Below are experts of layer 10 (counted from 0) of a mixture-of-experts language model. Rows are named router (the router's row for the expert), down (a neuron's output weights, with its number) and show model dimensions 0-223. Each number is 500 + 50 x the weight over its row's rms, rounded and kept within 0 to 999. Numbers have three digits each.
After each expert's rows: "raises" lists some tokens whose logits its average output raises strongly, later layers aside. This comes from a sample of Wikipedia text that the model never trained on.

# expert 32
router:482424482402492503562537471475500487530419420534524469519469431492535544506483563494485584582462485514469547559531524508363606482548471476428501547541535580412512519476570458534444600526564510390473447460448437542480604374528441511438449500497503493531517483477461473507460579579470457469518490487511528432484597432552473565505429471505587458457535573487575539444550516611502440492517532453511524613508431445492511485549535426475467528512529428435473546465521596394476560581464500508480551489567523470491533552520513589506547459510495440497509434480524495565506528445480611478521536525483461478474491455562619526458511515541406587564474452553451534569580499596465576474549
down0:520519444416529451476434564569450498508529463589468488444423524495401507502487503587446535382534501503468496511503562486463483477513492500585409503442515454560492560442399511555433473384480474427534476582521503535423460511487502458427454478521579437507556502497523354510593522503503378569561601438500488498451484571525561486520407519489432452518579519626478498500488397409530453503496520510476485480529455522424478572482488481462602495493524513484553516552477495529534511498535595489460408490444551536463340439415546455409394521475447388514560487489503488513482526559552492539457474554534521482552498505507438573487442478477530451504541460492481518474518583552458520412497
down1:542479445586583462538521466427463482447569544505500552510537493465502473491464520500511451521504545554546509499500554528531494517539435438519498502513473516443476473467512485553550359536509567465500472520528554508534481520568458534545484543439521471423485478587500540512529519527507447513481572541495533568506533563461559494442511527527584559455508536590555544508441534398536396563542577550435533569510500442424509532531496448515504480411436595481556490370453460596355593534471448499516503419591419544413425498488553450540552501602445569551533423503577502510479480508553418519492484494639561492427450495441553486475438582467528518439487535545367455474475602452443450543463
raises: ";", ",", " and", " (", "s", "."

# expert 11
router:427511486386481421540429559427525510430610540499450566601509532412438487538509550546523472427561512437394550551499515421563460473521518530506459452520566433459522514539516538480515462571504501489514604475541437490518505503483496418449538509519364480561558495403468474502472474487564495519419513484523477510511422431520468522507514487512559460477522466431408529417463559503471563498482453589521522455462478454417580499510504580545491422464464537488465484484464430461503462523498442402482508460560390543476573480454503484459508535481449519504525550459491552465482485587494491613495519475556448559453471533585544497570521655453581476465573560540607516501440500478527417640431
down0:477502503481501439590474559507448461545466456511503418507561530537491509461487467547510519474435518550438460592525484448425524578550548462520544521486446521522427514458513510492422434464532569410514452556593539576440507426461406522560410527513429534505531584423563503515472450509447446583449611611448498493549574637496513469503438443512514435445536519497528419436561569551507549530498511535471410413482442347585528531454503535429514452579449461570481524407498599494617517457466423504497520461536422474499503481496573558485536549450507593527529489418498533527409534521500484542519477524491515583531434472475457518480528408528435551479501471555508455483489552477521583442546
down1:402449524553486431466570488596418457419522526447468400452484411383516480499504533457569482528482564607472472505510551485562460405453546458599553468525446527493533502507492620549425527477508581524489392505503473500551468509493481433516555528529516461544553543476501455538448518402567476497442484567456480496525442502421430500435477495472510448488544494597454553505623394517512432512568481470410538434478500539534465562547536511452575454470518599556451536555540448586520519532513479508540471500589588510557480499475402411537538471459462635422513483432512540537554481462598509591522537518468477526421467543529565435530482527510465542490498465448540501448439541581519500556514
raises: "il", ".", "um", "ens", "ue", "ill"

# expert 34
router:443411461534474575492477502552522448498424509481461534551572536493560457508532553506474615449480511664429474536462489497507441447504543558563561474462516602492533520459507459524515523514518536493482358518500495561544507353478496517420453492572565540485466475556475506558485573562519471539512393520437477484573574462567490394415441499482488500563499416539471537490439559647466463480555537456518468556469489427534501419519531391562470513412520432464564505467604493476508456477570537525527509528562547553413509523484547445570480537522500487497526508428533527499496512584532511495476495561437477456451485518520655527486507483546489470438549542467539477512654480603509533487521
down0:382466472462429420443473462520478535499439491427536489511443519487508500529430454472569488520445522375464519430498507503434501494521444406475601564560524572462539524487432563524467531551559569488486446434471519475469457501408551558515476511464578499492456447546510427530493597531418451440479505540595510449559465527500524498493522507583481482556545500493473569542510510384445477583607533486416571525601489545498544559487539498521405497521549510497516592519474554505363530553560571503568521475490524506622549497453469394511552431480544476444559463478447483440595478492491556476499522413448497491393443454575404566539502501480428505526477591550485497538459453458395563496503
down1:424479512475483431546489461489569516472550470450502589491455416553481497442563547432541602553502505427525477497575437445456535464575544539511390514433522518532573498529408586428552490547551496522488484468428418510546574488467418513507495561523550521497397510483456526481479463509474486492501518514492506483566480589500532461481574390465565498514512600520483455642564477488500481601447541477462582501400438436525528408658427534447551461472422450399440430475486543561480459529539537473432521617486428527496551554498506541461568391518541511511465524449528523446551494482595456516552533416439464490422495581481581571543462534526587480508503522517540527497500487512496486465530
raises: " and", " in", ",", " –", "\n", " to"

# expert 38
router:519617466412463485512414507435481511520484551413476528548574501491557530445529466456555435491573497510445555490437523471585460498447533534537460551554542477539535501415522518429476404480507412508528553508479550447553429458468611437462595475452510561441529473518428550548423588603495527496529529408502501488439415488383462485469542460553529427470476501523503507471508447447432434490531480497415493569458526518518434411597485543488463459413549594440520488481468422491498523443474565508468490530486545444505471497508451459417440524444490517538499600500567555455523509506541609485506474503499493589474518545491523592557616606487507497539465546533592561569420530533559499635482
down0:468489485520533532480537520495494511456501453523378550516458498468528438530454486510514526511515409457521477468473570515535486448518481483536558510483537480581467498499476490532423414551494556506508444493447490384450508632532437516409557585481563442479512429418503482538578476563453445508429448481501562493519505445529476544446455511482480533485485475432548651437528502467429529404470522463552563555509525489519585558504412484462530372414484555628536409443538462507546451481577510568527410533577414420475451514482538471481476611413424504542480502521503549440514459507443448492372554455402422442561492576503516524424495548487529489540483551491477508454543466464403529427586
down1:535460526450493515510490519604579497412512525575420530523462460443438441461401462424480466499366493501361456604486465539529450484567495533456541507501512514395483482449513479553472503467519445582505455418468526483488624438440533383461530526487441443508553481563469533490499427440478517492523482519448501576570520526560460550627490507517482450578531560558449546535448467510405514518520501479499425481597450424402513491449524527492523508538487430560552436572483466470538499542497575513511513427492448477472545519497475507551578524485519523524519481491475562442537490491390515529521401476440548585579502443476509558652498504520516429498574454452448593499505481481464408475385
raises: "ou", "as", "ang", "a", "ut", "ur"

# expert 27
router:560477520592487464545497537474523559486419603481511452566396485446500504483495476488478555514532444537514465543506480454548508496513561546533391422410535488624550423516470420505527546523586498469451436514425555544425588500500480439444431527440579530509537454508509498480528573495594435435464586454556459570517434445496480563459473586517527511514452543481439480446485457481528587595495525530563503597463566485469479489422523378521494521440459425593443477503543492499412503536444570475539454535502390466496564538491449479532519575545485494472492545557534506451559455407594456397447549465422583456492512470550471468436463525393561450493420458488529464414551519461533464458484
down0:474536444495491434447574470384540420529461507524485615385539464509433501553573467453442403571492521535555504552517500515482380491447452575413558470510485417444578499488510525477547481446474508473583416572500609436479586554477490490550457456445502486515471538468419590506643478444504522510488453525488519591510503465526523503493447466537472565546511490519523439557450536470467429554493588535502463466464470576491431518555500555485407540545580556519500513421502534443518496458455577605592563397532519467571533462416515489520522504562490470501562457419481452507517459437538560490434511452526559520559494460581506553505483385415447508477551491490530462486436439426474503594507
down1:524436492497437462501549547447558446469451455472505483463490552500460504518466468531479386501431512501454665566491528581456494591424568485398511483513526512501604509526515505530588499601518497589563562560507551387502502456515532465450526482529404536427511571482469442392501459528456547448473472537536506440533558501500512400579413579456467503518496516566543556510398536529544505459455498513470487518477532432468476536501444490455429475575525534445488475455543565562520492428501498406550545346456478433556542407448589455508460530566478435495485554472494499509487427509468500516458492488603409436583396592510434450477536442531447489550503459490406501442538545484504502554499
raises: ".", ",", "–", "/", "-", " ("

# expert 1
router:381530452549459628510493528455470424451559471538521441565480564608380533480411480466452437454501466455484536471475505514458503479558394513474441425505458461473437435493555495465518583421566540501455523532481507457435450531413507464503639453502477505397471536553530466441474547479472599559508540557534522581507461441462628459518521516493567538596437509589416369473520536503455450487542478447525449394468479512516446505543452475462465534562530522574526558496453512540470544543480423580561488451436477583522459505432399520470486441520486554474541491492533503422456532542515497546548489483497503510562497447456438408453424469572464485508527459509563515468515492466480420602553
down0:477534504463458611470466469426469503538597421466514386541532496508484490518537569504474439467571459429612498483480460515382531528576487610608473560587522510403468526533470532477438524548490449494528552453530402437531532540607473526444490612519539474525459659450509440450456529475460533535474507513576472510448392503484492488475429530571513527483530509538527525453597520487567484557472500494499519536519438495505567450526451545480513531499480505514564468551511528607496520475461512580430563436475472453570440487498590561404462519482516459469497510513421534505457506478458543566444552523516551460503501444577472421404499445560572509514524463563516467577490526630459372450541
down1:536476516474551570536447555486342453446434536526646557480525548463466479554458476354491515538542541506471528504512486547507422512469487505435483392508495480574529471492429494420429529506433380488536483496616387448521540449443547480461400538530495452497567461496481548456542441528519518444564527482515461498519470532546466444458515508468602498497522521485513437491472507433435474631479488531507427570519510500429554503573478530474471465473454413487522522553431363496495568544402476452508471534405565514480630534593458526511515478585455541470543471536584473504498478475473558484519479440472507512495472597546382449479468516411547454530487502563485487559533529499552457455569
raises: "\n", " 1", " 2", " 3", " 0", "\n\n"

# expert 10
router:517530488521491422556487467464462433442577460488484526468501563480529506507480443441487454531427560455500441546488552488481462576454495507436398579481461565567428480522530518584538415554542515459530592527411496502547590546549498509520461480581515515437441504526404548495463456490494491525496601453463509491470448435480492514577506508468522522443564467521466535480487528585537519466537449434481414525489454462549462410415592532458407397564542494409432480527525540441552355513475447469462508491538471534468500510449601584422527462491526430517492496538547476464522510423424517572478487495597390415493439434527552488543442466474420465568455473578566393527503459623551414487539
down0:521525538515573501568478463497437593485421570414386520489515493484476506577549482517542578491547487572501474558442544478525432485474518486433501574514558529497531495513563545523505483565396463521501427494493457454555482464431450438439499532490553589474535548510634480492532417576570475473453482505451479509566516464545476552560417547561563601494499463487490523537519582498533524486529510534423409530529494523568602489501399488470516414535446488463414513518472443527469457541474539428364422521398445531480545499532420470496510547552503557641626549484561540538545503572510462551493456472424491563481566543450471574551407439518470579451476477574494453434559503538530554560507
down1:475548500495499496479389532538487477482438496546527510683456529421544507463486495422517531482563518401440524469502445444552555500506489532492602450537490473554439508451507553516422520547495525461455548564414500603489535533473525387549530538540509519454512425500456424502461559521534552506521537429432558526516468594545553438405471500515470485533532499461466459538506467543431603462463468510412487509490508540454453435553526518560523449463540486502444425510456457452465463592487554407586591392448517500477453549465541516486464400419608581480455422556479448558475595431437529534466445463503466537427401546439501605467557495510472451566483444462530554558455522554498515440543
raises: "in", "o", "-", "an", "on", "un"

# expert 29
router:454528484569496608458395548400589560518481405519539506565545585534537504484551466440488455552489412410505551574527424450494581485525461450537537589534580457493446500530428420529596542551479540492476519513526549519544406557459486540506394548549513510533621439468551482454543493459447528552459601542460442486488527435489484443488467469440433474437403452480470488584461560376476479496468598575500452503512456515493530602485556510529586490570546522504441540535503540454512459480514517447438570486434481466527442457528387469516457459544464598563595497505590454486475475473546471500559497427477438530532523461479538444444526533495522497417514486556595492439507430475473500496433
down1:544583495492537598510486508449494545565530548465578541555589485540536520501427502480503527504525495379396572507552552478561521541522525518438482514597495490484479466439447537551523430501440597545551480460561449521530475515478459516464388481510519498557496514591439406489464520405483526458594546510575502426488503404479456585505509622471473581459565480540553449519531525550446534494454570462462556486503458537410466512490540561529540525462543522501465564630456479549549425512510463642465531488496453513455431540579555530439512510476509591502501548521524450519524443437512552401501420402534444611545482494639486506455470514458477536453516453437488492536519467491514604528398
down2:583466531530548469512443464520529503476443459538504546568402509486433546560419508489534474437503418513522555405480432459482497545435550515579510499529511486472479519604440415504515473519414542457468518446531488502366465484505506542549507491519482506472521541505514411451517513584474468527429455472423544517511669448376399520463549545456497499496502558584449548465500399533458520599443444489436428511549501506490569497524469520479604583532565474541579524391520490438545516509456391511518425472473454573494492466545607469473498511508488474539565449505383477460458464442507541430419532436526612559497420474418535549459519447500504488354493518529452480546516446503494493493496
raises: "-", ",", " in", " to", " and", " at"

# expert 19
router:491420539524492467452569490534560559532559491490530486465539523443563382528483527537503517607516481507477520495479521511508353504472515476489538516565422426545343511582424535573521525549419484507466550539504503473523530539528485551531492445529492472472465494453540476468508498440457456486506599364434475451479511389511448454427466496496470540468430470459492477415443531473435608469372424472572544486499548535494450545586443515481455444495510484425552499457492562414550476484489391450467440436531435596382618551506440505412510482495475506492510494531555500487550547527494425472504456562515555464542469535401420512504498394467529440583564493511590525562508496413504499490490
down0:438479550596480540510526483454532460474518499490512487500512564475453501492488435547450512498504578475452415409470444495611383489464538483496529483482469468478542568570478539504452639527512507471504581540540493526548407549605587550523482512411482420506570465543535509503509528476423475531480508490491571512528507570534432485513473461510604449504443447398508482499556509496486587512450438543518506480545479394506533515449551464549537476577442513471545554536532584637492532513547484467486573537472466545411543522421502408478539478461608490518472377592361524434427419435584508462509456501483417484489522478566476448512499570465378434527505503533511522431487425459419456444543
down1:628445539442498534477492502567536446493445462498564539556432516452450592395569390556429548488509558512479544438530511515441471459475480455471516468456460475587534476533488540452492478525538509493497503639508523502550515512468544523441481517598441477492548422523569481487473512497569450474403417489407542471463548495458525462479599533576473439497508530523454554511521578586553415618476568504459500498399512550511545499437440449546524541486513536487568556548549462517500455483452517407480463423535540469419469562478520541461518501486513472518569428490391479485510488413565487443576595483496481429639558540544538506509579491549451422494577466557468416445462470437515531600418
raises: " V", " R", " A", " H", " E", " S"

# expert 21
router:451453436569516494550474420545510495566468558513536491500491492482520550523488512525520527532456365513596519557599528547457488508527479441503548559561382468450430488516553589504469547493551559519445439480501562556411513388476547467560388545486473584543540567492533449507485453529498525506483526543445549491466564398584518559482459513440544473429539467543645538489491484479544435430487533432520486573495481438516464439464577519509462542455604524583561526430432584387497510532501614463454513467550479452501571488543485541512456513536550469446572407472493532551502556476465578454535537512545491485520507538545475579500467431503421551608495498497458553495575391455484620491453
down0:506434430555484384474497455531539524497536492526442506574442495505495454522513545424453558483433529595436474467502564548512542473525483481486451424553548515484567515460512475488476471486509545528523444487491513447376511560423464484421543484480502425464415574511476646593494582490486558480516490568430499490474534570564459542568460558387560398485530578613520430539544519472526507438599531460624480507544533472561529510499455490498396570509527492598556476459440546370554528559551476594468485432421628475530530494451525453492387572540445508482474466507458531453511494395502542527532512563456508463492525503560523432471503495482603500427463497466524529498521584506491461526451
down1:469580466525584512469528483479486501594533539539515525395550517496509606557512584529566534458546536473578531395516447460554472507450498516475578560440450557457586438425535521471520439532489520463523403472397519448548520448536477540604417521565533581519527460488441460468491456528475508507486448477538507417479423433465503483500536513552517591467527390524515502495349431518502488593541496468463548434490493464454630499503584498430539557530492604367464456637477468501496466539529503519547482494498511495513548579558536470472570415546525544440462461476531440578577580466538445488478463522480506516545469500449435556507488559513485456519447451432524573531549429448471580435545
raises: ",", ".", " and", ";", " |", "\n"

# expert 39
router:568511545544534449507532507480562500473479530464496498518399536432528513529469514528442541475592452472574505507524522451492459536424570534490453400478480481585600395519435528395525599535562489525474537463490482538419595557461510478547562527403468514463583512479487446493475512395506464494419542398586475526457480463442541578511448583453463451487412532510518502499377499440485603600534473491545484600528472441485466451439462546548486562483458509562464480449492467474510538527448518516559558550466391470465514534451478507572562599536492587416508577588498497515565458435531392396467541462471566501502510499544446495476518577497540462520426501467608449460472509551418461551514
down0:553553431542459447484509438468501372457602488513443410522619505422469576509503544512476437504578514504567586497498475482585431503605418505506421578471492447431487459492596505516461468434499539551493509508452573522504540476512459452571516480450480532545521548460501561513477457608462483524473504559560461596490534512400522462648541412552549535520432491491554518471505571517543501580514461513502481421480500513492580538455464533524446474490581523492446493393576485453516545576563474505423471438538479452534440512491589485585608491407470477487539463465447550540519604500574402457524481581447454464468441424482473555591465532500548487470537406456493471490515489484567488469452
down1:498439546495413542546516449418491563571540431620467434497469464572482499491609538408564570504516534545538497560501516559483545490465457496491552588495501560498543534442522472553463462534493473533501515541489502532574562561522415455531530450598522457514544522530568527538535552528627527421456631455500555512579523532456478451578518530468526457513564488542531466556561560479465492427508431467451517564484510511479523466483594548530563507533495492421534516508615445444560446412437503625574474441503422506317528485559508497502497514475534447536452606542535522537412539550477471456460443441514445524466552459465597555469434486521559501451528470548550484504577493576520443541449
raises: " |", ".", "–", ",", ";", ":"

# expert 31
router:513538554511460429511419578394465548413457562448543397536409490433465480525565498478482471564486373441517504588576498464474493469549407485533468484521497512591489577490487441495520545467533541509455525573512552472433485582536414468486460493445553534502556456584590432487499537504550540543452521384544469563516496387542506502438529570535451542516405491447493512570561569406570550509519526483515478599487533512465519501473519369519447544414501409546445534509532515550469469461447548476488494542513394442489470527400546558527450510516517549447489516484470556480452520431549408434548534522448502472543404476618528452464452483456517438418478439452489502571591473446520518489468
down1:553455396479423542524468507471438522539581477524406514471439538486523630518488428531513513528556426496525550442465517560462542494523585482482536480485446466426511494525422545540478526479519459342508473579495571491512496565509592528385432467540504396461533448530367602449505469438480490564418465488557498458461511531470555498524475463489536499452440454547522514517500544442489457523591545463432616546450558473562465505503493414497485515483449489472525535506390536550587556583504423469509487439497437512546463508481393419461464482543544471472517530600462418544529444379440547468498514389544515457495495579474484545607445412486451491530473437527511464488507537515551557471535
down2:494466489577467403545565498543422401419525634593534468546599502534442500467518450473510456461529526440491551601416526397507448467508483464591478483516543401411459482503410476555536547547505610487579514486459439496512489433541509475606521581538489477397465557559528449533489477515447497510514475531440467535450454490474517609480491500481503527519397476500494467536526564519619530460576653524494506487594534511498462541492467428465465504521529539457567402538437525534519434485559490534592526452454425563511507508438508569478552505498536547548438451469486522561459489540503539439561486537523533409468493467531522427509510495603445523516514500616467475485560444554455565472423
raises: ".", "\n", "-", ";", " ", " |"

# expert 16
router:528449481490437569477466478502455457546505533560456534590437487474439497484520465464590567487446529515482491454542460508600419546521426443413434502519478508482459530496464447585522472507498480381490513486591547460432582499596535558484461459524512506423422546546518501463528596455508560528398514542345481421382510451475503459549436517525471471469425515457534487494562480538416509373469581452506509579494425511531490457455513472490440424406522535483541507534516485392477555428425502493565490523429547526508479487484558564513391558569546450512548476469489572478480518488488566468533484524621553371545552571573532566466529463507485453500467534574460540396501501459535497463440
down0:457430509423613486444440508468427491485383461496468490432449492595534539555383484444476517568632475523550498442535461468500550421496521490592548562491511573446585495512455529462593571495381472571445512467523546493443522535439541516524484578522493571589482366512541486523576489483509489555512595559485552487484571409476497484534487440481536490487461520484536479527519446604520520532592566504422518520548477598556481470478535560496636473421485525414495448452526464547482477588464514494419524465499422500466505494555523485565456539446463479469481434501491499395574488577570524487388448552548473539514458541492499506522461494561539502406517481418531499492483580473478437572480
down1:472509493493537518534443442481484489524536472423424589453517541475450605542522507536545491459498531364430478412479541425529471521595475486473451513573544541477448485470544531478534407452484511451544578437466475501534429491412429526542626488583481469437548510543486458497556562440503523512484409463449478397461529541429534445402502439505463458437562495529512489589465587554542525522400430578469504455418501522528413558527560531522520452312460513472612494545515422453519520509417521499508447477568541476522549487586492467543440583561518593449497467478500518576458491537515437510527450453471449493488524514471549457492553528489503550506470477451515509377430455597470479532447
raises: ",", " in", " and", " |", ";", "."

# expert 17
router:520460583441558583487534520525525486563473403400446521489504501471543525509558527463521567414369539426498505585499439581462580547496513537562499440462420516501558500491532536497586501581470472452566421436504466525578473495595437506578451614533480473527539471482508519503401471515488572484539372581540518580470484580486421537505515520503458460600487486422550486524563475467497596519481545477535555523508548593465520469390551516554508477516497484525532538436553489568481536497442508462514461574574480541553456460505505499503519420505466540448470568541400445490586489497486581411443455559475496490527583468434560557597543478500474502502454578504430610608438494459522462528464
down0:463509576430491492498461412580548503570511402485514560511412567616498528520491479567524546556539467416554473536531466423522497529460538537528562481465491543534605483544488604410517526460510595574502413524471440493528527515434433386554576506539508551539551417512520355466542560493540474368541516569532461541427431511497441572556518493547455520480427545492556520542545502500560567415500491505552470537477498514516516535415579530476573515520540516532492437569467447552615400469435544496556444523475524463474584596454497550447536480568503565605546631503489479506574518498530583418522486562539525596528533495494534523501493512513503529475482489519437466420528528461482485510505
down1:448469439521559485441508403399497566415463492536499521539597471514576414496484474475511545491515558496533584536421442452546470384484623496526544494545442506536392513545469519528446529412497440480521483515553429513510412563495528516478454456502454531442498510544467458482505484477504547449526548584467453472500570546520448406512472456532569461482472482458448463546533474404494460542424391508560558413528508480508502475651472502498563477459530471389530454433486578387523556483504455481582576400540544534473513471560527560583484427435491435431515567510477514456505549451511484609484413516573478507445484492428503541469529506549595454488535495561439494558576478539452457449411
raises: "eign", "cester", "oke", "ł"

# expert 2
router:576522493416501511444579461533448575433502490370527474460459415525600478437424527480508580468502517478583436566498489491460643466503547493458466535569453538563582452407556437506527440555559530491527467443462410450565549554572493446484460526471454571478613495509498580513513478455536530464501419581491518522518491592537537436505449469521503419635430497453470541552445490378511465500507529508538546472549492392464543534495518502505529527536453475480549472493505430523458500429506540479521539529634490513502434438442561455516511458479497548477432554482470497485526566473504498478452449502500456529523499536432364480547522418534564495478481505433429487602657481495542447511470
down0:450521499522459465505440461552490545522492474499567467463507519544525471452558539487502515441485513467613556480482529463467536589547493548465628519551501434538509427469484462511499473468507504520510488572476460323536507500616488495500497439579544456480450459473580529524439555502509427517560423617451561616464560443477596554508572486423501541540460443476499479362454542470511473509459526524523476438503435519378501469481508465442563561476567378465503580499575591550457451470487495525555512504555634471505498540475531486522580464447504539504482497450496541502485553550521436564489568533410432457558589465469476442502529491528565489449442584460484551494429611451581549568467
down1:554501444475601534587517566485542440438444507545477509515438495484474532537513530432471437554518452435482501549489548468517520471535537438462570549489468510535534485497469575461436510488540539541603609599435501577565511530480351454404472631495437459455579468480406466464421506524450437502465473527513406413571553517531515460542440585514511552518514379400530457412492383514489490503505458567507547454431485535503539547542548516567382457465542542518495574498600511531471511617483560471447544519477512519511562503439512421541472519465467549513520487494490541556535471395530409530435468475458571491534522567485558534511505436548578476513552514420506497507585459466457553478443
raises: "-", "M", "T", "Un", "H", "|"

# expert 3
router:510463537518566460503542515554465473571535553522497470455489477410443469490464536538502443579543466526538462559576565484530411442548504482415607487520486465598417520438484529490521432483481556600478464497536572503485537581502475585536386502546501554564473538511593448556477582531463576512541606523519518492479624407618504495492518513532426512475438488510510517479480554453450478459500500428517594548477483567495486505534474537426510574485515528639524435471391468475450442452570608514438577492458492590549512585524492533528476438528483520530528444459519510555506535437390564540511491412482478480465587534559523499513512446541467516478570488526408471417517453422612563479443
down0:494435563559517482527468562476551538521503441471503555528551504455554507521573488512554497463461495443528475397512460568521484539572425436456543509506541523555569423473466556523503443525511442538584512405575506521381487472497588502421532428541442516501480527467490434443510451456495585428560499459483475522528442577506566478498505458458475517464502514490494363565535448482447452482494528449384555469514510536487487405612558438394438488513527347573463520566502523573457548456485430438533469429479529521501448445548523496432505560556473456483476493551572540490473404578477540413486491596486558629484559505551534455446470479460545541472543432583485516630479467422434448485515
down1:562465418453551417535508510530444448437383502466532512479545501466395495491444638459517485520538513477468609507538474476526500477443443505607444549505519506489460480477593570466481540453506544582492408540544420653491486456568570456394470587518519544527487516503452516512476514462493455496460448540468525570444511546532508453537520543520406609516464481530490557413485473549550447536471512543529576448519474540376414474436451488475443567571493586523507472394445493560559402515473460520431509420553546485568509508503406465456443515436578521523465566483507437597564487494414569508524504508472477568528500486536446459439397540421493549463442555497495532461461494484513434518511
raises: ",", " and", ".", " s"

# expert 36
router:487423536522503531555509544543547445530446439460460489541410522596582513547492507482488502477464549466585426533493459429555569481488575409522500449438444546411570560528459547477550503427475574469537527421443455558513559491537484577534432545569509380566489455515523536491486539471503547430405366534463456491508489548535458542461538546495388504483498547490456482427595474507510586537511458554609544448522467534589494531390489571495538475588471479466494439535599433470491500443463396458559485547473537553570507566589477411534437446482501519542487592559482406528482487553535507434487562519485484549481515465476548579447460402504501514530581477545492505559393527481537563473522
down0:577543374485547597506517443390431421421469588516493494532542492447509520527485538492497460513479404449551421502474470438452429408509561547512440557518563540519438481505469504446513501515495517433433591495494525498448516566509537522512555517524461559478528583608459527467465475543502478510480498556583504457539513486484490525527507530566473493497560541494514624465460546435495491538429524449599531409477445509416476487436519485423540533461473466502521553353531514443469429473517554368534504523504541556498386530501586569540531487529578507488501528554513421504501477591529471429428410513490491517422511471578545517567349429563514464432543498520496450618531484531584514436486
down1:502519491528532521572476505458495575481507491565481451471538616521497439504492378502524542500473567561492534505549502468582520512509406506601493548474492525540507487438528480518429411559486445540452493493572453432529450435459408484616510495484542511559490527495547482517505529535467516509501512431535473473496534412495508443428531495531486523391501526516340486496499470475480498518486550531479597447468493369577539532587448515522502596527534581496389526488503489457518514481369490501430524464475595474509579467410481544573586465557403570488590624439614515560478499479479519567595521500500607403532478486531459490472552503521474460558486499512450446430574494457390522478453
raises: "g", "c", "d", "ch", "s", "m"

# expert 5
router:480500587441443453523380563535456489439518510498541562485511470537497499473516476488466414545587505539462477510558498494522452447474535506388522509479551471468459446496497546549491477395487531538595542549474526474475468464408528520527471476494618498517514462519466478609511504581483542477527553588532486548435445482472529483514555527482575471434627457532397491576513466435524531408490463553561401561418501534479502543528464443504526566487490538538481483501566457552510516537444626441464538516522661416536520480507544466415553469513469408574549556465418474566564486447541538467534587413495506503533493480547421522525500499387581527621462527513438532474364489508553563482471
down0:493468478483485502426582466521519470451528504445410509579435540556525539467354609563507493510498540522477523476478536516522492558493498465477543466492540475516623531592433564443463517471435553533456497580516457448516468462486527502474565645511606516424516504493520469484489464510482371391477502492553453505495512537444551523414540535400528548519558490496558449531481451437476554459537391568539499589417575514477469431497587489562449412552438541467470493517400549525534496477412509447551506565497479569440605470600557483509454436523570560566526511510527536506541519561537604453613472555457499606485489488442490539491445501608526442494525518542534499526526483491513419463468
down1:562426493547490462416524516421534508557407554431502446570457571483462499531424562515507488525531497494426526514463453502515500463511476420489525546495523471550518555526507471497521502463494516500539454525539456545431468437480507503427526507533479492479592459492505468650400487414575413492470492437490513417524539450476511556514374434422528475405502480429603500534480500475539515442561408588591488574550493594518501583510533494528444539464535508579486489661425546541597469493562379436486466477435423498396514451538472528462396507466493433472534468547537518467491453468504407494495452558494429499538489488432433461481537500534507509586521479502357526481592557451478484523448
raises: ",", ".", "-", " and", "s", " B"

# expert 35
router:485444478509483508541519469596504530498516514546541454444498475384492468532525518482584420580546477481438488501549564477496513486442538525419525552590378613566364437580546435582498487509420488473494544509517522485546476588551456515529484496484516473476476542440523463475491477522490435515479554451503527428491490455498504463507508495436500590528500519501432483448527594559545560582458509425524531533469560472514477458580495542479485521515457608524580502460569611329424482471517472467526388434549530606457535511441539549446530462464541489510462469428512528490495545457493494509509416564494469449398414541508560513460513407432397495572491519522402522523533526536496612378507
down1:567501505529528465437486448507464455412643603432520483466605463412390520391440620662530509536601427472521427479526481438494464523525581527604522516446541488462573463620501492530493518506558508483533497505595420535503471441516482502480528524512459565429489486407435486573504511462504438578496525525518499448504552507563484471543423445574507477556512402520498560567438425576553476490585498520423486538484496447442527574514519467522476480468461478530557501429547524546472535534493555489601587559542438474498443473559454535484494520516453498523500536456537496475513423543479613523455511557543525502469552426552447528530486467488428482467502401544392514520418550501506462490507
down2:510463371515473410491524525446459467515480521478403487459452501617519477510438465417432492564445457528569461512492552510451522494481460561472527471463421574541464571467528503411426425527535519508533534509476485508467458528536500436465521523490493507458468602604533462556436531509510479510488504529470451504471600446539477407533454512443575447383429483521435537561592519508556463558592505447540401490456456417511490512498482536512432494487577493531465490633567483586553417454483481657519468520503517566549516483498458507524444549381557401458535446590495473491478474555639500551420575488504458536497479465464474441448498475521524470573459518470430404557516530575446465496478
raises: ",", " (", " and", ".", " to", " in"

# expert 22
router:499535479542509460411461562456620412442528477435442566524506475570409493490467512496471355563543467505598514587567426405471562528497537494476464523463491480489519490449400601475532467481455462553509489436503493505514450507446402521482526491432383522515440468503579451462400433422444523517477553463550544557471534519485524467584502507442499481478541439583466521520412483368402505455501420505564497444456470464489581568452489521486524540532436545500520459510508493504515516545571533554456418493538483527559530479524477460466465531507523516504453546491464475505352473465546405494519462573454464572580482448401384566505481562514540512543497452463578576452417495502560451578481
down1:408591469497473517530484559472536500510575561500517559445401536469424445490519405478428376508449538417513513551515527495595540581480415447569438576531471432482482560509513550423488498430508510471435526540539501493444514473518407538489531466552523531562521467429555461402579412406465511564452517595565540472477539516527553528502477540517535439466446583502435562498489499403503519454479527448444480464406499526531401442509443502581540429462402504482480417466457439567492483467405486448509480446435485498488528416412438473527468428496495517533433600566584483450473560572489385457511502496483450535516425561511559485495495542465553518457436586411487491491541557515462557485542
down2:432525594591489514496449607452569518468559507391555490491574533482488476499538509447473476530439474512453536514470475457469496480457492509488437472505496433421606530432541531475396501555455446605521471456501499567501478552460470548545549432507442507602573474563480543547573609438549486520448444544511566422529448463532414478475484466521463484557374565572461527444642525503493434422500472438536478538478387529470527578491533547465441526461460535552496503574548532523499538426481551513519457494643524420472508480499465411515509550435438502521442554500451535472481475509536471558589579529538518456467538501497470636518497462403563411455499522503587507533472517579501444503437
raises: " F", " C", " B", " T", " L", " R"